From a checkpoint of a small mixture-of-experts model trained on Wikipedia: a variant of SOAP for the experts.
Below are experts of layer 4 (counted from 0) of a mixture-of-experts language model. Rows are named router (the router's row for the expert), down (a neuron's output weights, with its number) and show model dimensions 0-127. Each number is 128 + 24 x the weight over its row's rms, rounded and kept within 0 to 255. Numbers have three digits each.
Before each expert's rows: "comes before" lists some tokens at least twice as common just after its tokens as in all text. This comes from a sample of Wikipedia text that the model never trained on. Tokens count by the router's weight.

# expert 19
comes before: " the", " a", " his", " T", " S", " M"
router:135097116228175120160143150125128133151139147157101136124125128124147104156060108091140099100101131146116144130122142121131110137096118173128143120180118114122111126122137115132145136126122126143162064117129133130122107133118118143114115116083120082085121102153091099112173113137133159113103170111139113111135138148115130148138147126156129093130142129103142137143071130157148180110135
down10:146121151176159126142158121137149122131139173120087145089147132111171113060134123148123092116114121105146167102145096098164106150144120096134155126120141122095102102120133077109104099124154097137126098146145111096164123124118130153156124158140101131169125133171154087151111119147112094183166111134131113128128162059077134116142106145143136139123124126152101107125138133134140135107141
down11:128114125134148123113123115128100137187179171126112105084099106119087135151142141165155128146115108098137179148160128157132122099137110180118139082125123179121145137121141186102104106090138137127113119127171151131123137111111102157127155149117140093143143140126133175119147111095122103160149134131090133126163167110181135158135085119115098091139128139114151112161090125136106112112131
down12:124126131080137156151098157159130160173104132143122128131116112152127161145087164132121135076106105152129138122067141143127104158106109154083097146155130093149143090134154057159113107148113132139122101125123121120111143163145156123116153113145126118097125097120187135098126170151113158105131141109089136111133165140171122117138156113100164111112135122133135107123170163097097114146130
down13:100144163123165145121100171148109146139146173176166145149148108133165125142165072125125164115127126105101121067087167103146100124134107158107140088124156131181105126126075104124127149129114131133132142124166124151141147126130092102121103114141121116137107106109144175125091102137098115157106146098143146111120121124135122122081137107122106104130160171141141076113143099132134110108111
down14:146116151120100135151129108126091136132128160106155115120162173126148141136113092095127162118094134156119127135107183130125131164118094171136151138093168114154117113115101153136148123136146132098161176113141172107148122115115112137094104111086102112148106119096107128154102109110096096158135150104126122132146109150131143138127063153104162078152096154083151094140161095115115156100119
down15:134125137103130131120161133131114124104067160132159119128140137177136094113075154081087131135153117100124120127165092100154131149104125172147156164115100103116155163060156114131138138152144121127076143153112158128124159168118129111146164097133169106127094161125124155114101123092083141143138100144153128147123132118113143120143143148137158148127067121122149154111154119124119121154124
down16:104138136097054118136119112146127154145128119136114115151123128132131142168126155093149151174136118094119112110102151114131100124093130105140160117144168125136111181113143136132132147077139142140106157102146113130131145129191085067085150121179152107125143104151156148143146143150101136096128145091169142133160114135115123150130087144136131131086119119135134176136128125106172095091125
down17:131135137142081141138116124147105126130100127115110132098125135079115102083152146132151136099153145116097144130117140101125082158153163114140131127077108116157119143158103081117128142155116129104100134122156127113124151128080132146105086145111157132119104130139081155131121107090153093169099155148128105169124127084132110204137104115078128149117117132121153150177134164112097134116161
down18:131124151121129162128120091104111125150105191158079164169151114118125123095136135114123156160114118167121133094165124106130103130103129109135116119137146125138116144126147142146082165126093131135081143114161160146150079152126136123123139115137192126163185164149127119113074141148109133068108094100133110136145137159165104136148087149147122128146109117151086142132128111120108103116136
down19:127078150099136067122104115097106132098177178162121133119118145128130155118151125135135167073149119117146136101166124089138149130137126123131131124133104139118126080140124121121142160128140105143166125135158125097123144178108166105134138097120102067068127106128136131137135141125149195137152161093110088109119105115128141158125125094115162136154135136127113084139109167120146128163120
down20:160076142130115137131148175114123097140156129170123124115151102117139101136163110153093166145102147137117144109159105114112096177123124085097119115102120121119107136142167126169096115142074125113136117097177100145147109144139112118147110129145123099105141098150101125163123137143127150124175089097089093159140131112145129147153147118182109102089131144163104147114123143147141184111134
down21:133076140177137123107149073125104103105109144162099146142161120128161069077097152142124105171096154092137136134133165088133144103138123138151151130087136143124149091131117119140103113106164094090125133132102154186139131146089148144138155130147117120161136129122132106149176088145145162161117125141107107119121128142142126146157127131157126111115161183115140109107130110144140137156107
down22:123161141109081129123116154091114114119119138121131108114133110085137153122153106141147157088142166116121114088133109123189103143148127124161195120081104134128120103122138171147136127109116119130120131130130173138140139140170125117085132132145109113167130125142105124149090115115124115161111127138122112122170120166119167162175100166159071112135104138152091142146176128090115160124091
down23:098163113129114089098121066177116142118142097053155128098141118149125136128113082121124084132117122131124100164125091130081144116121101158142133145144143125181126157129090139108115107182170116093131122167132151126156161143115138112167131110131134143153149172116111112126110142123153156098153113121109145137084169138123121126157122127144170160129116117170122127128159121128133110092120
down24:111106147161115122118056097123135143107088104126093161102096144155123122169145159141130139129151123106092106130142123116121115102153134150122116103129113139156122122126159115100108104172135148117128119163189080136130157114152126188142125171131127119129133137103092150180143114137105155122072142117135144085114156140117102130143117122122147121133120142138124136127157076175131163069113
down25:158106102126125113122129137106133109142140180107147119133088132181132108149140157123111151127174098180131106078150125138167129126097123129099141143123100148147133146141162124126109077140125172138115113151133102063097141150076114141146135130125146131091142074133120119104170108116113126146120151122086167132146156092133158090167144137164124149159135140112161115122117145106144095098110
down26:134147111142146171151121109135101112138091148090121110104162094144133109120145166044106086108112129143144142148139076149120154103093114105130149150175136111114087158122112099150151108123092089098154116141111111160156108132140152087163141091115120128116132128161141132100123115157104121104118158052118114154167115156118144118118137127119144158123115089119125153127145109133142125116115
down27:107107103104173129148120146140153115188135133105132084142107124085094100138117120086120124178142151133118071123117131171110105162118101132097117163116137161132172138094087127122170112157123134142101104137127130146123143110158134125128164091095117155145140176134135139117090115121146121143101091164122147153109079121161159116107139132090124105141116123132103129109154147132173142132175
down28:102157117125123089164152124139135113120083164113160125143093140151117108171125138139162126192150168108165120132130131134175123105122149119148175149137159110131143150125098124165118152092136141139162086136135104134121176184130133114114137127093078127184130110076185144152123121167136131124137076129145120106128137137137149111156108125132154145118126108144102140138129118129147146173120
down29:161079134109118090141112139115111130127124080163138130122158113128105141131113108163188129134153079168122142122135116104168121098104168143125134120143171137143172138106104132160152114166103076085132125115142152115127119178121150121151119137128124147130198139123125153155149118134111150139147097145123147127139126168120118173109160091147106104165154163122140157127111135125095122083102
down30:124130115130099123149148122125073106133123115141143134156197119100116170123093100098139153125116136125165097155120144150105108141127158155110124155153136139104135107081122131144147175079131153134142128127134075130111079078152119107094100084082121115165111125121173116162119122144103125121150110108129132107120064141077135127135132115094116139134135121137101134111141105114164110121171
down31:086130116116107135099133129137112133130107159163149143122168171108133144111128118160086129160112127108175131115123165124132118133133145130152123088115091114147075174125155160144108103148123130115124134130144117120080152110090150098094146136111149072166159103149138151122148143121119139155118080152125046143123104126114108136137112125122089100113141100134117094112170117152157135143180
down32:151140132132124154108130116124108099118112152130166109106115091111117113098161083111145113164138105102158161139102111116137070152121131154125162093136147124105130109097120091150137131110124091094119144105144145196123172128133128157104162081110142108076150114104137135140159109115120101136125123062142163138153131147103163142124131112100146108152128091134116150104112076126105112174124
down33:125099159142133145120056145116129143138150139129148102168141097164113156120124093133111142099180158110149104126128172150096131105107160141088131117135114141156116155102113148123116148151095200117127136122143095108095117091152116101110160113120133165133087153116107138118147098117145127143083106111124106118120116091142152128106145176144135109094160124130110116148190096139101128144112
down34:113135149118146097128140154148090129094161120114164160087107140156172122107178138159140126133128098126125106079127115153081128134147103137140118129105143140155109076151122158164118124110165132133144164141128125116131157102122104093118154179118130098102158127096110152143112164102170100159137148127154105117097172135096111117120083174136079113161106132116155109110122130124116132111087
down35:155163100133140099142151159131157135096158157101135111177123113161154131152101133133154102135155108109141097065135163118141117117128108185140096141116146152083102124094094147132141143104137112105103156123126137115081128136115125129149133093103094156119124161140181114123128113115149131177125150139100143089168092077121102117117104142095095161143134128121116159150092162143113133146117
down36:153154120095108153103127120137161104124107102135128118114097078116065137144147131145129142165122144154084117102134115143127153116138104126118145096121147122141110108147168119149148149116116133072133089144140103151122130130149144195088156129132188108156158126104131158162163148180143090107115165145155134126129153213157140135109113132117111126117108134117122117101132124130150135093128
down37:168151085149117142119102142134127117143122089140098098107141119154151162105146153136124148110129100127094157153126132124086125153121106099101115152151155117106120090104070125160147138136162139102174177157128135170070079162140117134129141109135178155128146099093134132158164100108154110172117107114131128086118110118116099125133130132126169112156168093091131110115127137106140128119131
down38:151157097137130147168122111085118145076137118131076160128127133102133101156146133125129112183124153103131118085103125166128186128122118131160127124153111075128130125113161081112130108159127099156119156140137095134096133173143132146154119199134091125125124098130145136130136097130106148130136119096116107132141179086062133125140119131103114143123110130161115104139118164117118098139150
down39:157110114155166125105084096139131121135125126112137108117135097132161100153134116129143167135138099149150111110129111139117131117095107134124103126107106146105104155097129119136083105165135134123116159105120124132144091098122187130139085180142156146160148173112093131124132109112116130124103093148158139121190184175112116118120056110147106169129140096108135154170136135136135134168135
down40:135123174130096138098151136148127108169148136154115129063108152155076134122136163133121079110122137118103120191148065135085133094129139118116147114111105147118127136152129134127108136162180124095136142111109126149135117125113147138114111144116075148130146148111124109102145120153149121106126163060125121112067123131154131126142107113096127106131129145148115144092165118130136070095127
down41:171125141155133133113109065113127103114116104093153129145093144163143143120114136147116132147165145132124089095138080123126127128137156153106165119165105125146111083135126099116119117135120083144156146129113147143067112133148101158139115136191142173168111112147122182123111108124125126106172119129144151111139158128092130127099142163119132140128100141150128110125138059086106102156142
down42:121119118179140134119134138130114126175095143088151150135143149162113089124171137125132159132130145106114142126150091141122144137146130115114144131126123117147096119139100128110091108152173156161153076116132120132140131144085145147063153159087148161104110145179117120125112092093087149106117181152153129152119139118126170081102113105129101127124103140131113193123094152117116131133156
down43:140144144159161119153107124173135127125161138145067124149120116125132093170100122127126122158138090119125128139106160145134112132108170175103116149150121114158125135146126130125108187128122128078102131126157128111132127151175119117102134109157157159133100117131168111162102079143071128153155141139127134134109141082149109174091151096129092131101092127097123092153120144117100171153118
down44:147141125140130117123150132118137124129123143077151128129148130113096140146173115114110165147121146133155114147137117134116142097102086134144114152179141138102160124145139166113110104151143097137136160165151142131164163118154155135136098154122185133112189157123167133170142150139082110145094151125139141153101100097130157132152130043118122159155097121127106115090125147158095131158118

# expert 18
comes before: " to", " by", " in", " the", " a", " on"
router:146132119138166137148161129140108146148144163140107164137131125124127144137100173090153110095085162135091174127132117127126070143092132098117146146121113146128127132125130138147123158098112136105130076122109160146149097142145119120091108130132096091099140143122112119089102101146131142127122149111137098120189121119150125137137123148194080109112064174120115107137122115159069142141142
down4:135147092132087082121103109095135122102130102122130168177132129144113178112134088135176159070157125102113125121088129117175116109133119134176144146096153095117135112118110136115126149091141114129116164168131119115104134141123111096077131140162139108153112111105119095111161110067126143152103150131103140127135149174116145119154128121177115107147120139120120127117172128116078117100132
down5:108146114142117133105140096152098140141108141146125115120110141158104128141156131149119111158126138124137124143117132135121127129107123174144130129190177146140099117178103117121154128160163148112144120130091159111077137104111105112133147142125150180143109145081093128168131099179117116110140124140175153149157080163156105103064176141115160124123095147093151100109161141133112129134106
down6:126131115095164117126113142159131137109135105120126129142170135123117156192096179125115125149134119089150098175120114090119137102129132105108104072105105125110109161130139096136130137085140162116133146111137158148117107084082137159152148137122086094152098161133110079117133129123116113169092143119157147140149129176123123148117156115073096123147121134138104141153142128171177134134114
down7:128141112161150060101113143125135125093158115165103125118148129109195122127112124100180142124103148096160147125135155175141143112102159119130112135141122151164118094129120099139081156160120134155145105085144151095142112095137140162140159087158157124138121112102073150126130105160125129075143123136135111156132079150132119133140113129154102113148111136096125099126105149097113102161119
down8:168129125115109119154133159183135115147127152143143109088102118136157131164102116195143116164100154128136127160127151109124124128136136117177138137168148158113123125152090139134115122093158150099143145117115128148130084099138136122137121159075135115203153112113136148143215093172099115146120122134112092110106111110159126150126118133139102118135109147123106109096132152137125147106114
down9:133090139110121158134159116072124148111139119143086125141163109120153114130142130115132118201072104124123123095127100138104116155156155120103107145110141127101130103129112149126097133108126111154087108126160124149157124109136117149184157152168179126140185111075111098133127089113120096120137091127149136130147144171112111092139105113173086105130148157117118123146151113126115153104126
down10:139074114134133160103175105175140095127128150128117137111109121101140149141093113128131124088094143125122101115162086111131150144158126116135113109151110095128116117110156133128124088147125085117126140143142142131116112168092103133108100146116124109172116154092117124150114131081124144121122126168134091112101140116120126179126153137166142134071154200131129144116133127112128061080091
down11:144147152117118122119122123135103143140130139109122117110151131144107116121084126061141135130155125104122130097122117164148127127154129172095133126153129127134141138153076161122074122162166135101135093147134114103109133068109120110144153105171125125131125078176170106146096129145116154099153140142138121097166143116105121100119123135080077091124140148125097141165197139130127168141116
down12:141144093110144101141089134155132155171129142150127136092137114121138127102132140128147143130137171190118131105142055103134109120154155102134136116151146141160103147081160121165122147116106123154087163190115095109096151124104121159170106139108141126109121136134129139114113113127121132170194118164156136149123107079127128125132128165149162113141124166141137173125145135138107122093144
down13:145132149111112121144133147128130156129150151091128110187119192137130120158108131135108114188136092115122111124105131103158099168105092151120140138100132134138102096165136152121119101102125156123172176087128140123127100093083121124170139137179126102160163141170145090149150110150141152115136114140125104126127133143148128125144107132089091065133137120145132139169150106158127134120094
down14:109109092096143081142160075106136133123108158118136112113122162169166117130104123112154092083133139121133146130149125125122141152146170134157075118194133160106145106106138141122107105157116131083144114169116172113148119157158139136124110120126098132159158129088127134170147152100129164086134080143139137114101116125121161117169141109129149129140149167118122155118134140121139106143072
down15:123132109162118141123117128162081144137150132083117178119095160130132116110153157188160131100129168144114143142149082113123137172139096112147142131115141136131153077127069140091104132151126133153126148125139160106077175168169141094181125143129121148149140143102128106128119134104092090123154127165134096123094141120122139145112123139096147128098118133073142149130157142121129150116127
down16:128122155144085106177116143111132115140078129150107123151146125126120118111099127147110119148141075129109135106100138109137111122130075144143154142088122118111074110094137101081098137105110139118137127134174155141122141179136143106092075135105122088143115192111087130142147139171124153110125123153120168125112121140094136125104073171140112147137094148158136119121109155124134111137165
down17:119169127130175129102123157169138136130144137138130158190143157170128168127114110106138083162110119099138112126138104153121138142123116183079137132156118109158113172115105146109126087129110152114132132143141136104175104142073106096124139097101108118146097120081137120155143117114134073142097192103117118136148099123119119147158119140114112136135101181150152111133130132143123097116124
down18:088119158107098118103145162167129092142126130132147122108132128119124169149101122145139132118149145129125101120120119140132121108115155165128125164112162135172136123090124129120165143082148155095089089147066107067134121074192126177127137141150127128145115129080168169112114140152118145137112155113140108107175128117175156109139131119112116132156134151090135109149145156118104123141113
down19:145133159111127092135104158120153148105123078142136157161115162161137147153168137172133092121172101121106116126089146105112181113144119132100116151147110115102132098145133127065136104131160157127164110108137110122107173113096107114111118125157108094092129094083123117140139136109139113142111149105098137109111153147171146145133108129095134131158158122123105123122099096126127083115197
down20:096127124147082136117167090149138128136131070115116153099151115110125214095106166098133115122107124125140129144154089121146116120134117103149131167098173102159130145157131073131076108140183080106102136112114138105115117116145123115146138132129099135127130137112099132135137138149161144115130151111072127117132140099082159139151121143135112109144088111119135152124150104137177111120150
down21:111164119148123099119132117142146164109128110079134147128104125135114097153146121117108109075174096161122072192121103092102187118150101148127133123142102124158149179132108117107118125174147140134110153122127109107099132126106116114115137166113129139121087125110136096142143115102144130124114128126140184148077146127105124084137179107077148155131140088116144099126127160118133138147118
down22:139133119128145150132123133172114131137140136123127111133117167164138111150121105188126139114134129125078161097135095130122135167093120144097149157130146128090083125121141136154130088159154120163177143138123163177134146132128158144172157118159145139144157116099147121117160083156133114078097130140122131126128138185138173157141157124099114109106128083129125154131127144120128197134164
down23:085072122097149114178135101153089116127133152155148133053146115131131139139138122097116158093085128125146135132153123138118129083080190115118108130172122104140137161129128077116102169138102106109122122130156125096106151146113124150152131144140142155075116126114105105130096143115123176110122113112095128086110159141167159148124114128136125115143152137159105140131112112152142092127134
down24:144151114126127130117142118167115151088171124120149125153092126129174156132098158129146149128170158150157113122064105131138151157131159118122103098123122104180130123166144179104107098158127151151130072110073111164131110112078124109102100108133104142130095129107135103124133085125147083154157137161129143114089147141111129106095146137105151157138138122101103097114144114124142112109120
down25:174120116138099113071113161166131135117144111136119142141104105132125118126123101128127113173140098129148093187095146126109132132150136136122117102157142107132139133145104109080122122173172138131184126142094146134144119112119110129123107157121130139110112117117129101090138110097152123119154162113130171131089091110093111131100118108107188118125199123152157121135083144084152154138165
down26:135124119127119167121141109106120105100107107113119117115069142132116101131123172134140118144092139112118099178141112083166109130117153139145143115125109096110117096106153111148131160127111050104107131144114169162181151127144116117168128121115156104141103146129071100079135130142115105133127164101105121160137149135080127130068160122144162108155136110141118133123162122108130147161102
down27:113122115152127114155119132145115141103145119156134154158192151173151138100143129147173151100129107133155110152069138185125133102144126137141154143175129113112125120138084138123107122123139171148128112134104104111102074117125100169138094098145100130130086082102145124149169113120144103115127087096158160148102117145142130108085135128104119170152158138117147128149090109150135099108146
down28:118117147123106143150126149131084114101171163135108131099139110171113141126116128120119129134174120120118096099105116140152157137140145122145144115133142147158078152092116146093125108115136138153132139163096129105079119142070123129129141115125129186146129118165131145079113142069151108110133119125145194117149108113120094131134132128145125089165095131135124167154158158094085132131066
down29:126101091116118148101127160078141112133112112107161134171131123122102094163132107088148096128126127094130052130137101122128147183124126139120132105140141133110160163117152110137094087103122126140152145105146129085131146141136171164086146152125105117110139130126141129120182149163141101123094118165137133129171117126135161139097141114167143146090127097122138082092125177106143130103108
down30:099146103086150109150123110123119136138142149133081156134167109153171137112101163161094140120088103133138130137163125157128107106144121125138116099131185113075098109092124158181092093123111149137130138133140100102154105110196149110116125177129136126107137125138134147059185116128105134117124097170132109139150098131156157125114157114133123128158123100118129094130133121105122146128120
down31:117147113163132071141145113146112157175125118140121104111132111165135125139160139113128093133159170157129142107064131141132107128133167123178149116151136148136121107166111137115174109157162105134085134147132138113121132151103128130135066157141141122138146131118145122137102106109141135135133125132080116118127171099111127131109118171120125131159136073115111158134205150157138131116068
down32:166122164101122140133107114153089138145163114163121106092156145137134114102137129155125130117148146132135127092140090115114144155117138150128092124091144132151155144147128151135088129099139138106129140130152146150112085143092144110060142129158158100101149148130170098136176085111101159133112106117112153103170104110140154151119092107104127115080124135168124110150120142132061146179142
down33:077137124112166130115156107085101123190096131129121142105141176081123079124109127112156137134119146137115106131115162137167111134127128166139092109105144132108131125114127100082108171176099108127139066126148144152130164120118128097112092139086097135113103141124126154133169120091110123152129131130145123148138140161134160136132136127133088097139086100137132150174127133120181106123100
down34:175140127142158148161121133132138147151091133121168112145155120124127158095099163121131124121109128133155074115158129139119113114142120149117130107131110146098098163131132094204089121112187095138129136123149138134104124104142100095149135126077148100140122163131162156146119145131150135116111130113123141136127057132181136117107143121082107153175147139117177125156086128124105153141128
down35:132064156108091167160117107128112125099122135109130181128114132135129156158131116119095175100114143091088123131161149151151125184085098116135160109112131169121147130082161134103121087124151152107155101087162157173105138136101123163136143138113093130145137117124099094142156124138146116093114146154145085095128127123138126159113154121169138125081143127138139115111148135135119096116149
down36:142112149123152135113098108139107147111099089123123107096175069134109098126098113143115119157117108128101123152173122117147104117121131108122140121140141129090154171135113049155140132118139104069117110176131083091121113168120138095132127098123119097122117116129137158129097103155107155147088156142100121162118117161138083156120126122139081138149096105134152120078152131142125121151111
down37:120121110147089093113169089110140128111117143130141106131076163152154149116141159131159125096126173176130134128113100088102138091114170119135118161155132095152107136134137114093117126140161059128138132206144130140091116108130100136185093125114129124161144125101137177118122130168113128157153090143140129161118166123122154126112148162111107109111125109136123144149138129138138137147100
down38:113176100134098131100117142158119117104105107115113092086170092158084114128162143108170135138143101120145089161135136151114125117120110121104154198182119105120135134096126116144168127137117066110130120105095153137137090137132128105109148069121111139160128104108144126126122115134122136132135160122119114151124129128145133098102146113147118141202145147090131145168092130147124122172132

# expert 57
comes before: " |", "order", "ident", "c", "n", "ec"
router:060096121174140115133154158094119151130144150114099125137128116144158153059097175110131140153106158148127138143101157129123085106101103099118153140127132099154177125130133113100121134106140147130123125143095153123131088117170116154119122099084112114107134154139107127122133067155152115134094107137153125126131107175148138162150117096143116156122152135107134097069156105143133124164128
down5:141135118140154100151135139132191113159166161128115156129145121128131100152108131120159133131168072144148117096122132169122128107118162093110057166160098115132131126096156076093153173113108111137127111145095074141137135157114127137109139102116101132134099146129137137117118107146112154159130097159151115114115130098162121144124214112124122138109108090123133138131121153155134130140147
down6:126190110178128114103149119104154112116164119121134147162109133158139099093135101159115116116106139124115114134135092118139064133137136140122100118147144121111145151065130116151152138143112164135124123114166111152154114153136192109159126077082140169114099124105153112113126146090158117158160092148099106138117149123136125156105155151131098145119129134089072139115154154118104144122138
down7:117150114096126130119120114116106118125132091130148148144111142160115146158167151086128137104110102166114081091110152183128157149146134154111116094098145073163102137151116153134148148135125115119088130056126120123128139153129142107145117148200135147138125119154148101068156128148120131127068140138118107143114112157110118105111101122149096119099117087130120150102134155087140125121155
down8:080108112165109139119128172139077085126133064140132133092109168125114126061153145105142135172144121153111134124137138143143131136120160107155170121150129151107132107133106156133118115113152114091163124153154120106100116114111129140143189105129093121076162129173135151127111124087104123127108129160131159121123119107114154149140113132139168110107080117132168090139126099118158143144131
down9:117140133065127109108103120099123112142106126129145128155148122139134136165151106126121084142122148126133085144125111090124163126176105114137118155149122094122132188134160090151128154147114113155142154154129115163112136178150145103104082094171161142134159068130138146115184154109101126127140118094130103146108125114136090126106139100087149119141119128141109128124164143121104130080080
down10:127135123160125139143158113130155103151125141118128157106124135141128129089082119175163134166128116173117085139131141125132134124157110102114076141122172153126156143135154118133136096134155160130125147135115118119171103124169121124133087128161131160123112109092124151188132104118153100145151146139164146159153133157181127183119135117130174168176121082124144114122110092105155108122090
down11:159136129126092138136117097072150141113144122155133095083130115128109118104132109116130160146139163130117119146129143156107110098141149173087140124111137163131087084116125160122149124142150098154158143137133170130104160105078144156134156145118082146165158117097111156118100123117118136140110103092117073102143128138136116139143097106160098173138109136189122163096134103130093099160119
down12:127116168133158127143092129109116077120064146169129124114120125098112120146112123158119124136137134108116150164133136131147125124116114104127117108114166150112124135142119090159158154164142118130149119162125111143130114162119084136131096133170127161147144134141173168111150115105113162132146158085170144123107106174184154135136122145112116169093175160176099150173150149113119138167117
down13:087144094054118113126135125175125113148115171135148104149163118150133115104138125140098151120115122124141154130123115121124098126077085164133146143100136155144101151138103109143133155121148090148155116139110166129156142144124146114130100124157081096122159151123116119138150147108147163145156128128122130127098168173111122104168120157163119152096070096104147138158133159172075129144121
down14:104162135154102123141139157140130187120151118127098147120097150095163139124125087161142149118117128136129119126109154076190159131137122123141139119161171082127137154144135119155103150123119129094091118097140117126138161145134125143092151104148163127119123129079195062115143144107127158131126098148130107148117176136156128092079127112115128116117137115092126134098135150108130096128084
down15:156153149117129111090133122161136140143125146125135129150125150107117168129113103158114146085141155117136147099123126136120169141145119116111116189141118095091131117151100152102129150111131089153117110104157135096163101123136097145074099163115131188143106154111074133121090091143123139094110130167075147112140150158125128076108147113128090142121086105129140140095127155100144100102116
down16:127086098121098106122084131090163114117132124107156144118103118138112145131124142114152121133138133146130169079169113148107124128137113171095136163147078161136117082097111114127120139150188135169134129153128104134158100133136130120135123135119115137134118127109139122106116154126141092092154120102099156136139132165121171124100115128093112074091098186143105114169158105174149145089158
down17:096115145129169122142128112136110129070108105134135151145176148065137087162148137125118123121134149132119140092098099105133048125119144155102164092163097127135140123121105131134105127141143154091172121165155147128160151116093104139078167117119101141127130134112143177091125145122151141133103086140109132153143131109108097128098123164147121106141156178151141115138137103099121128130125
down18:139115142155128119123148108153123119155186160077086071121163119138152126087116156159145165171151116099146131127099123124146085111115159134153129150101174131115121128098144153129161123098125108183093139129146146110175116114140140103143113125148133114115122180081114104118138129123097105137132119134154139127146125120120171137120160088090082082137133082111148152138112103137133116132144
down19:139114132160122143136110120109096118129108142113154127137177115118178149135135102089120174175060131110129119128146142090143116115118127157096097129132139148137143111085136139129118130124125137072135167180157126118106105138153104162163207101098102125140124109113117103100163118129115127132125117102123113133137155137109146107135111077145121170100121098119102139101136089105087136124168
down20:096125116098136125161097129080125142183090136117143135176142122131108149125102160159114125107134112142144148056150126135083104150122095126126128149121131127136126123131140139160125092105121142132106140132118145081168098165180113106103115114145116157152088178106155131138082109163133088134122111115140141137120162126145127115113118139080159136089127140149125107175111150180130117113162
down21:104129159109143152136128161138103124147097137104135129113146107115143124099078118161126130139115112151128099119109149118151119130105132139147100120134093120085107103148158150137147144103119163114125141154140138105113092126105113118098081091147109132099116072144140057113168142131113096124140174112131107191149057167097090134111125139130096122190129124132129137152107124167143119130141
down22:104120155149129084091124113119125151080102066112109159156140133096093119126117150083104148128145124164119122151140116171124073136108128115142127110176153096140141162073079123138144165163148108097112128101149088137093127148115118161136141111130124121126136133135177109109159141095140125136136117128115148130092093122143144108126092100083160133117126130131107098146172137154142106165122
down23:190133134127114134131142160139107149120168096164102122112126171144109131114103157153123159124087148148123097118147094144131157124129123163144143144098126111151100139107114130136120130129102154144100135118125119113108139124150104054142137124068104133109160097113161051111120129104156151075137155124109119145116148108095114135082145160105113140133098133118135089127107151089123150113082
down24:156123118110149131127166143144113135100138173124112140092121153142147080124097172132155110128107125104127152098127107117119120136176158123107089133121139114130102160134143146140121163087130142167158126126065134111116091092161155101120085124084074110134130139155109117127112116118125114128135099162109138178123149119154134162108127146077115108130121105093172145142155156102169131103085
down25:146133170110093143142144129148141083124133137141115103110094110132087119109113167131080112133134174175146149100122116096148115142114081115102115095094147102141115116129109167158090110124163096137129153110120117088130180122106136102151115166137109143109120136136077124152122119120101073162151148137139120139086107146149135160085135127128146105157106076135120147099165149137135106165123
down26:124170130126129123105133120130109106169106152107119142120195142121123148132114128064113113118115150100083148135120065144131091117108111147129081124144106108122115148128117143150124128123146087142105082131118108074093091117120116119180134106120141136149108150129139174133120136155105101065153156145104132151142132140138120085104117166123106097126097128115145107145182146091099145120115
down27:118149109176108075112122105124120116149148131124176129089123138146133111073159094138142152140146133140119099111111137125163176154128146105111133102092204160121152161091144121166116102130131143099099156118145114116120178114117124127146141135142163119116076119151169127141137126163110137111136122132141096157141136133153142128105103127156138143104153120158128081127147101178113089164105
down28:104128123116108127134112105148098129156126135066123176129158119130164100132143098160094089153107146172102122147183135128130103151134145098120163148113136151144125135149046138141142133118100135129107157096163138109137111169133171101134147127131130099135127132114138085131119152110122091110104098068119111143092137160129121125153133094081114102118155126073104135108141113135140157117131
down29:086129153156146101162109151114125144145091092144134111112171130110137109073124099148142132130150081158133101159099130091132113087133091150107106144121172150096136121105116074150142137103120160107116153114150103086128106136145123121126158071065147099132129098115097131172126156114122132126133131108098124138136139145118090107134123143121130141128150149066132116158140177156128148142116
down30:129181139151139107084155146114122126150140124112101139165127162136134138146129104123143101088163093070118085128089139120130167129131137130085123134179119125143109132129084122126105123115119156129133085123080130134088120169102143135098144144121114154120131109126116134168109133076125177118085146102123133137108209133084147107130075113137122155117106118133127155109136129112139119162127
down31:157235145105076127098070149098120104148098150129166087141145136127103162082134126143129084108115145121118110167150146125126116162147126139122171145138101122110142142165110141120116170097145115120168108129146155167130123133113097123121141117103117126149107158104144092164117132152147119123117126131107133117112141095134153134152124153136109123101134101124107093134131094174127155113114
down32:107168109099146109109148136109190169114109130136120119118115120157137135126146096121052120146110131120132097117156153098052120131169110120138128109114115149120116120143142092123184140136137134129133150144127112138185106180131125142130119159154135145179118112117102101110092113083102121164137145127113119120166135125168139117110079142110131118124136147091119134116149122175089106153123
down33:149122159106167131131168166144172105123090120164164136167158120110097144157157126132085112145122097134127141103107125103122202166182138139132116076132098117120123086129108144106172072106130163143110133132131165124132104105144134119161135134159120159143126131145110115131148118117081132099129148169139102124137124127108131118114105147141142097135101174146126154107128165145116137085138
down34:103123104113109125196155115093170128148131145142092174158126124134132124149091125110130098090131106135139153163099161093095153127160131114117109136094077161114117171112144070146109107170104139192138150092132129140114098149128120114163112129088124137149136096130169134146145157103129114106106118090130150142125140116096127105162137114130132118147156128134121179135137159109115129157109
down35:091139109140133154132131108135109114150139124139128146077122118123137156167125155099116115120101138133147124104157162135102068132167127114109120097106113145126098195093152112130114155140093131092123179156150064136145130095129153127058100130103131177134154145118152117142162099141133108145153135115147147136097142169148127106119126144140174174149143127096112168125125120135099120127107
down36:159106150123153140076123132066144117095088134117101140115160184152123109143093093138125126111146095153135110114093090153141137135157132124106111145118145109121150167144114134161116129155115160104125169138119133185130158116095087139121130117114162156137102092105084124119146131146129101124163120108161117132124091138154133122140123134159130126160187160134138135167188154157111113123120
down37:118134105087110158120157089153071133158115105126146145172106135169143126180110114105113147141142142137144137130106136084122107129129150101147146152169093132117138134128092118120132145136101103164154130158111120112141121120126156109123159113108123130134139146139140158119057121086127075159134147095114122089142105122130076127090136133124108111141163105144151164106135134142196137090088
down38:162134162137123167177103106104141126164082161122109160141106163116129122132106137106131156145116136169144138121116100148123109123133106110166138128102100122061111204147108156145124132116104154084135139116149125150150133140127144171133130135137140191122138082176144132130115158136127104107092134138151163109079157144184126125096140118118123141126153137147143158100127122140090128125138
down39:110106125132136141113112116151087151117128166123147131148151121172099159102113133133147135143153176106118118125131091124128124123126141111133137186142186122172115129101049120076075129116122115100101120151108131119137158181106156137125152159143157111169114120109127132097165135141108132157141150142113144120106077126122132081100104145145109107109143145123142108151111114092170155141156